python train.py --lr_router=0.000999 --norm="rmsnorm" --qk_norm=true --parallel_block=false --init_std_o=0.0 --init_std_down=0.0 --optimizer="muon_variant" --lr_head=0.00744 --schedule="wsd"
Below are experts of layer 2 (counted from 0) of a mixture-of-experts language model. Rows are named router (the router's row for the expert), gate (a neuron's input weights, with its number), up (a neuron's input weights, with its number), down (a neuron's output weights, with its number) and show model dimensions 0-127. Each number is 128 + 24 x the weight over its row's rms, rounded and kept within 0 to 255.
After each expert's rows: "raises" lists some tokens whose logits its average output raises strongly, later layers aside. This comes from a sample of Wikipedia text that the model never trained on.

# expert 103
router [113 123 105 161 122 127 142 118 148 104 136 101 118 152 106 121 121 140 113 125  86 140 136 120 161 142  95 106 158 109 147 122 160 159 157 128 191 164 160 161 125 130 115 135 157 113 143 104 110 129 101  97  97 133 118 122 114 129 131 116 126 137  86 134 122 134 160 108 106 161 135  95 119 123 121 114 103 115  97 136 107 106 161 122 148 123  55 148 144 129 130 125 126  76  88 124 167 152 125 128 157 138 113 158 133 100 162 136  96 107 131 139 136 150 122 119 111 130 140  99 131 133  99 105 141 171 145 122]
gate0 [158 152 177  88 131 103 127 132 158 127 154 149 127 148 137 121 131 153 166  73 137 139  91 153 131 124 122 168 129 113 131 103  90 101 146 134 176 131 108 141 147 202 133 117 125 106 121 112 143 122 122  69  96 105 125 110 110 142 128 115 111 156 105 113 152 107 174 142 112  88 165 112 130 137 101 157 126 112  86 110 102  76  76  93 144 124 131 131 109 123 143 153 102 112  85 165  85 119 149 148 123 146 147 155 140 127 138 105 122 103 113 107 142 165 119 129 155 111  80 160 137 107 149 134 135 159  89 107]
up0 [105 111  93 171 136 117  98 148  72 151 119 132 122 117 123  99 117 100 104 190 149 104 102 122 123 167 126 100 117 127 121 171 154 164 127  83 125  98 163 134 117  75 136 164 126 136 131 140 147 127 125 177 135 161 106 177 131 139 104 167 165 127 127 143  97 141  97 130 141 165 130 107 103 108 128 149 100 141 173 148 116 155 171 142 131 138 141 127 174 155 141 142 184 129 141  85 147 167 106 127 106 150  92  96 137 121 124 147 147 146 161 150 114  98 144 123 118 132 142 119 113 126 105 152  98 107 182 133]
down0 [148 111 115 169 141 163 159 137 114  84 129 145 143 112 113 161 139 145 137 117 119 108 173 127 132  83 139 144  95 165  98 160 116 118 116 108 118 119 115 151 102 107 133 106 108 112 111 114 110 107 134 130 135 105  96 103 106 109 156 125 144 163  99 139 124  98 111 122  92 153  98 138 120 128 145 120 141 127 148 101 135 172 123 130 105  94 183 158 157 103 125 137 132 182 128 122 148 109 111 109 111  94 120 135 140 136  82 128 110 140 154 100  87 150 160 154 129 136  85 177 116 131 126 109 156  97 116 124]
raises: " see", " present", " turn", " raised", " today", " lead"

# expert 27
router [108 133 152 130 153  96 148 159 102  68 137  99 126 180 176 149 114 131 115 136 121 132 147 119 137 144 126 143 106 138 129 123 123 157 117 111 172 145 155 132 140 119 150 134 143 134 171  78 107  92 112 154 133 153  93 120 131 119 141 131 180 151  81 136 118 121 156 123 130 140 172 116 109  90 151  89 104 121 114 107 130 145 128 142 123 153 143 152 174  93 143 100 132 135 115 156 109 132 181 150 158 155 139 149  38 173  83 119 115 156 189 106 130 125 128 111 127 117 100 147 152 109 120 150 164  86 152 136]
gate0 [140 141 164 138 116 129 117 169 152 128 119 155  88  88 139 103 143  88  92 109 133 104 125 115 131 142 118 149 153 123 107 111 114 173 109 154  85 168 125 161 135 133  95 111 166 157 153 133 138 163 139 127 125 118 138 137 104  93  60 137 111 110 137  83 149 130 199 101 100 158 135 157 137 146 114 124 126 166 118 151 154 139 116 187 105  89 139 106 116 125 140 155 116 141 117 122 135 176 129 147 130 126 144 130 152 130 115 145 106 101 109 119 106 143 120  99 110 105 116  67  93 124  88 167 104 125 115 114]
up0 [118 121 161 140 122 137  91 132 108 134  97 143 111  86 162  80 127  94 129 123 111 137 121 100 108 131 142 124 129 169  97 115 146 117 113 119  67 146  97 136 112 112  97 106 152 137 140  99 115 119 118 125  92 139 144  97 108 133  80 126 134 149 116  87 160 165 162 104 131 115 138 158 115 143 108 112 102 114 178 127 142 131 110 160  97  98  93  97 118 119 159 176 114 108 155 116 140 130 159 161 163 166 147 148 127 133 127 163 103 132 108  87 126 138 131 122 106 126 129  50  76 132  83 126 106 149 140 114]
down0 [155 139 138  89 101 111  98 114  61 112 130 147  85 117 185  91 120 110 145 103 140 148 130 136 105 159 130 108 153 146 116 119 129 161 165 138 124 116 164 106 127 123 109 141 146 181 151 115 134  85 126  97  81 125  97 154 142 122 185  80 138 105 155 133 137  96  57 113  89 123 157 163 151 106 121 114 160 154 146 115 135 152 116 122 132 151 174 127  97  96 105 134 112 165 125 133 148 136 122 128 116  98  99 158 146  96 122 101 140 142 157 115 135 142  58 114 130 122 147 142 124 163 128 138 149 135 141  87]
raises: "aw", "pel", "if", "il", "tur", "ple"

# expert 89
router [115 144 102 149 127 142 131 121 144 102 150 117 148 126 101 127 125 146 165  93 108  82 145 105 163 133 158 161 111 125 138 119 156 124 136  85 173 142 127 119 152 125 118 107 147 101 106  99  93 107 132  90 122  72 152 156 150 142 157  83 139 166 120 137 119 100 139 179  97 109 133 111 113 168 109 111 119 148 151 102 166 136 114 112 121 120 135 145 132 109 119  87 154 139 101 141 122 102 134 152 110 142 109 168 163 157 132  99  59 124 160  97 144  96 114 112 116 144 139 165  87 155 114 109 209 140 152 133]
gate1 [106 140 123 132 137 120 114 150 108  90 106 125 144 171 149 136  96  95 121  78 127 135 122 107 122 126 146 193 114 133 157 120 102 156 150 120 147 154 149 130 151 156  98 147 140 105 159  91 115 154 109 122 118 113 130 130 130 131  65 123  99 159 120 117 145 118 101 129 132 147 110 106 136 140 134 120 140  97  89 143 141 134 138 127 122 165 101 129 148 141  98 152 176 180 127 119 136 121 111 149 158 129 142  96 150 159 100 150  83 156 172 113 164 105 104 152  73 122 143 125 108 123 111 143 140 179 147  94]
up1 [149 105 117 111 128 136 144 102 144 177 157 144 129 108 132 115 155 181 121 190 132 126 133 132 119 125  98  66 143 132  93 134 147  96 126 141 119  95 136 130  96  88 173 126 123 146 108 136 138 105 145 115 136 154 130 130 102 141 171 144 130  92 145 123  93 123 165 130 119 101 128 149 117 123 118 121 111 161 169 126 132 114 125 135 144  98 156 114 109 122 169  92  92  75 147 121 129 134 132 125  91 142 108 145 107  97 135 126 168 100  97 158  93 156 147  98 178 148 126 141 122 124 140 111  95  78 109 167]
down1 [143 100  87  95 109 135 108 117 114 124 125 161  97 123 154 149 144 152 130 120  90 145 136 111 163  86 122 149 105 111 126 129 104 117 163 138 138 137 119 152 134 170 145 158 121 131 127 181 124 133  93 105 124 171 102 120  99 114  65 116 103  77 120 127 126 163 149 124 131 143 130 124  88 158 144 105 113 111 154 150 134 102 140 110 139 122 137 138  91 123 139 115 134 195 147 143 127 124 167 136 158 152  88 122 111 122 155 172 100 106 144 153 151 109 132 120 139 119 118 119 152 160 146 124 110 135 117 116]
raises: "\n", " ", " —", " Succeed", " 1", " –"

# expert 104
router [106 142  82 158 128 141 136 145 179 145  97 108 118 121 140  96 139 139 123  96 116 122 133 172 143 131 146 137 121 123 152 121 174 110 105 151 120 143 108  95  83 142 109 150 140 136 122 147 105  90 119 115 165 124  98 146 136 133 184  56  73 132 130 156 110 145 115 169 118 125 110  99 130 107 115 149 179  89 157 106 159 145 111 110 112 108 131 135 130  75 129 103 139 114  89 137 141 168 115 163 132 111  94 126 157 107 151 129 104 133 146 112 124 153 127 145 151 107 114 117 142 174 106 130 110 135 144 126]
gate0 [132 119 128 131 139 114 101 136 110 128 104  69 106 130 143 151  98  83 105 129 131 125 139 145 147 133 130 106 135 136 163  92 131  85 136 133 126 109 176 139 161  99 140 110 145 137 128 110 160 135 127 147 113  97 178 142 143 146 128 128 153 115 143 102 163 147 104  89 112 122 135 108 145  88 125  85 130 127 133 136 139 130 156 115  93  99  98 107 128 166 153 160  83 142  85 147 128 146 126 125 118 119 121 121 149 138 127 126 119 171 106 128 160 167  98 129  99 139 104 164 137 111 143 169  77 139 115 152]
up0 [140 137 137 122 113 137 141 126 156 114 135 180 136 128 139 143 163 164 149 129 126 147 116 124 108 127 158 120 133 102  94 162 126 160 103 135 129 163  90 101  89 136 134 149 111 138 137 135  77 165 117 119 150 161 102 125 129 104 154 109 109 155 125 152 106  90 156 144 141 118 134 143 152 129 120 155 108 149 142 134 137  97 125 124 162 147 154 141 117  78 129 131 116 106 139 120 105  99 121 153 143 131 154 150 116 108 139  98 117  84 141 129 106  87 136 136 113 132 149  91 128 119 120  87 156 116 111  84]
down0 [109 106 135 143 123 145 151 142 124 107 154 127 162 109 109 135 107 121 116  96 135 143 109 157 143  77 149 171 159 165 163 112 139  85  82 133 139 167 172  72 147 133 103 143 175 123 174  94 176 159 128  92 132 125 138 108 133 134  99 133 182 107  99  75 110 128 115 139  89 118 123 178 136 131 143 123 131 121 144 107 133 121 100 137 144 127 124 138 117 128 102 116 106  91 162 122 125 125 154 130  73 100 102 185 121 126 123  94 136 165 110  96 142 146 128 137 109 112  89 118 122 127 126 134 134  92 105  94]
raises: "==", "\n", "The", "Other", "Fi"

# expert 77
router [117 139 131  94 124 145 167  62 136  97  96 138 157 124 113 106 164 144 124 129  98  96 131 118  96 104 142 105  89 112 114 111 107 162 132 114  98 106 133 106  97  99 105  97 127 181 122 168 109 170 162 126 100 114 171 110  91 139  71 101 129  93  91 106 128 129 138 194 128 169 105  96 155 105 115 119 109 117  90 113 133 149 132 148 150 160 163 152 164 108 137  77 119 146 130 138 177 127 125 175 153 120 111 191 114 103 170 137 108 109  78  97 122 105 195  87 129 119 137 161 131 107 157 159 111 133 167 132]
gate0 [ 97 104  93 122 150 127 120 165 107 122 116 106  86  91 161 119 127 103 132 161 140 130  76 102 116 109 140 151 125 193 125 185  97 137 112 106 147 152  82 150 116 113 152  92  94 130 112 108 131 120  73 153 173 105 137 113 172 123 104 140 108 131 130 154 188 125  76  89 113 124 147 145 144 114 114 144 128 140 145 143  99 130  87 132  74 135  87  94 145 116 156 153 128  98 162 139 117 113 125 114 102 149 138 158 116 111 117 110 139 143  92 133 107 200  96 125 132  82 101  91 145 161 133 146 140 139 126 149]
up0 [155 133 157 107 119 137 130 112 131 123 154 171 159 161 107 123 114 147 134 126 136 106 176 185 156 158 109  91 125  78 121 100 167 127 143 123 130 121 189 108 144 122  95 174 152 150 157 135 110 133 160 104 105 131 121  87  84 146 143  75 108 124 114 112 100 117 155 175 179 128 124 100 126 142 158  85 111 120 134 119 135 130 181 103 162 103 154 141 128 115  92  95 138 147 128 119 152 136 152 134 148  91 106  87 141 144 145 118 138 101 160 163 157  65 131 123 126 175 128 173 114 130 138 106 133  96 154 124]
down0 [141 143 138 152 107 154 136 141 196  88 120 131 129  96 152 117 157 162 131 121 125  89 151 134 111 104 154 148 155 145 164 107 156 129 136 112 144 114 149 127 139 102 158  87 133 146 149 138 181 123 115  93 131 145 131 125 174 127 168 164 141 182  95 120 113 157 111 132 121  98 143 138 107  95 144 168 105 151 111 156 130 137 124 144 100 127 129 108 116 101 122 131 156 169 140 146 139 140 158 147 121 111 171 122 150  89 139 129 133 149 130 140 106 115  90 126 118 125 126 164  95 119  88 150  76 135 130 153]
raises: "See", "History", "Personal", "Career", "F", "Other"

# expert 1
router [141 143 161 129  61 125 135 120 153  90 119 160 135  97 155  96 138 157 124 109  53 118 193 136 144  95 107 100 112 129 120 136 112 164 172 159 138 150 103 109  83 108 133 139 163 145 123 147 157 172 113 124 113 109 169  90 126 100 135 120  94 106 107 134 107 134 135 158  95 120  97 151 102 142 141 120 134 121 132  99 157 132 143 130 106  95 158 135 131 169 144  90 138 128  71 144 130 131 150 137 145  97 104 136 103 126 116 127 101  83 129 122 106 149 180 120 111 133 165 130  98 107 114 169 129 145 180 135]
gate1 [129 107 105 173 139 123 100 143 139 130  97  71 116  95  96 106 126 116 128 115  72 136 176 119  92 123 125 107 162 147  73 110 156 117 113 159 126 119 151 144 135  90 111 114 154 132 113 102 123 145 115 100 111 140 156 150 119 134 155 131 159 126 147 110 144 146 136 157 104 142  85 156  86 158 161 128 122 147 157 150 155 130 138 138 101 128  92 142 119 137 117 106 119 101 108 132 155 125 117  85 113 116 155 104 178 132 126 101 111 143 157 142 104 138 130 140 111 103 148 151 106 156 150 138 118 146 167 128]
up1 [138 170 180 129 137  86 136 126 117 125 124 151 114 145 124 152 149 125 152 166 117 134 163 128 165 149  97 161  84 112 162 161 113 126 124 132 127 116  83 144 189 157 135 134 135 118 143 137  89 114 133 128 107  97 112 122  93 135 110 116  87 168 122 166 149  96 121 118 101  86 181 134 112  83 117 165 108 129  80 124 154 103 122 105 133 127 136 134 115 108 141 119 169 174 137 163 123 112 134 117 109 166 113 140 100 146 119 110  94 110 113  95 147 104 137  86 109 113  76 131 162  92 143 159 131 126  85 143]
down1 [107 116 118 160 161 161 132 102 160 108 151 157 142 122 123 144 124 149 119 137 124 140 151 155 122 158 143 128 145  96 132 149 112 139 151  81 142  95 147 138 122 158 144  95  78 105 170  86 150 116 106 107  94 126 124 141 151 139 118 106 172 116 109 142 163 130 153 126 116 142 130 125 171 108 128 135 128 139 132 133 114 123 116 133 110 167 127 122 112 150 133 133 109 100 121 117 133 124 111 112 152 137 111 140 180 115 101 150 147 126 126 103 169 141  98 135 122 127 173 114 129 124  95  82 152 124 130 118]
raises: "\n", "|", "-", "In", "The", "After"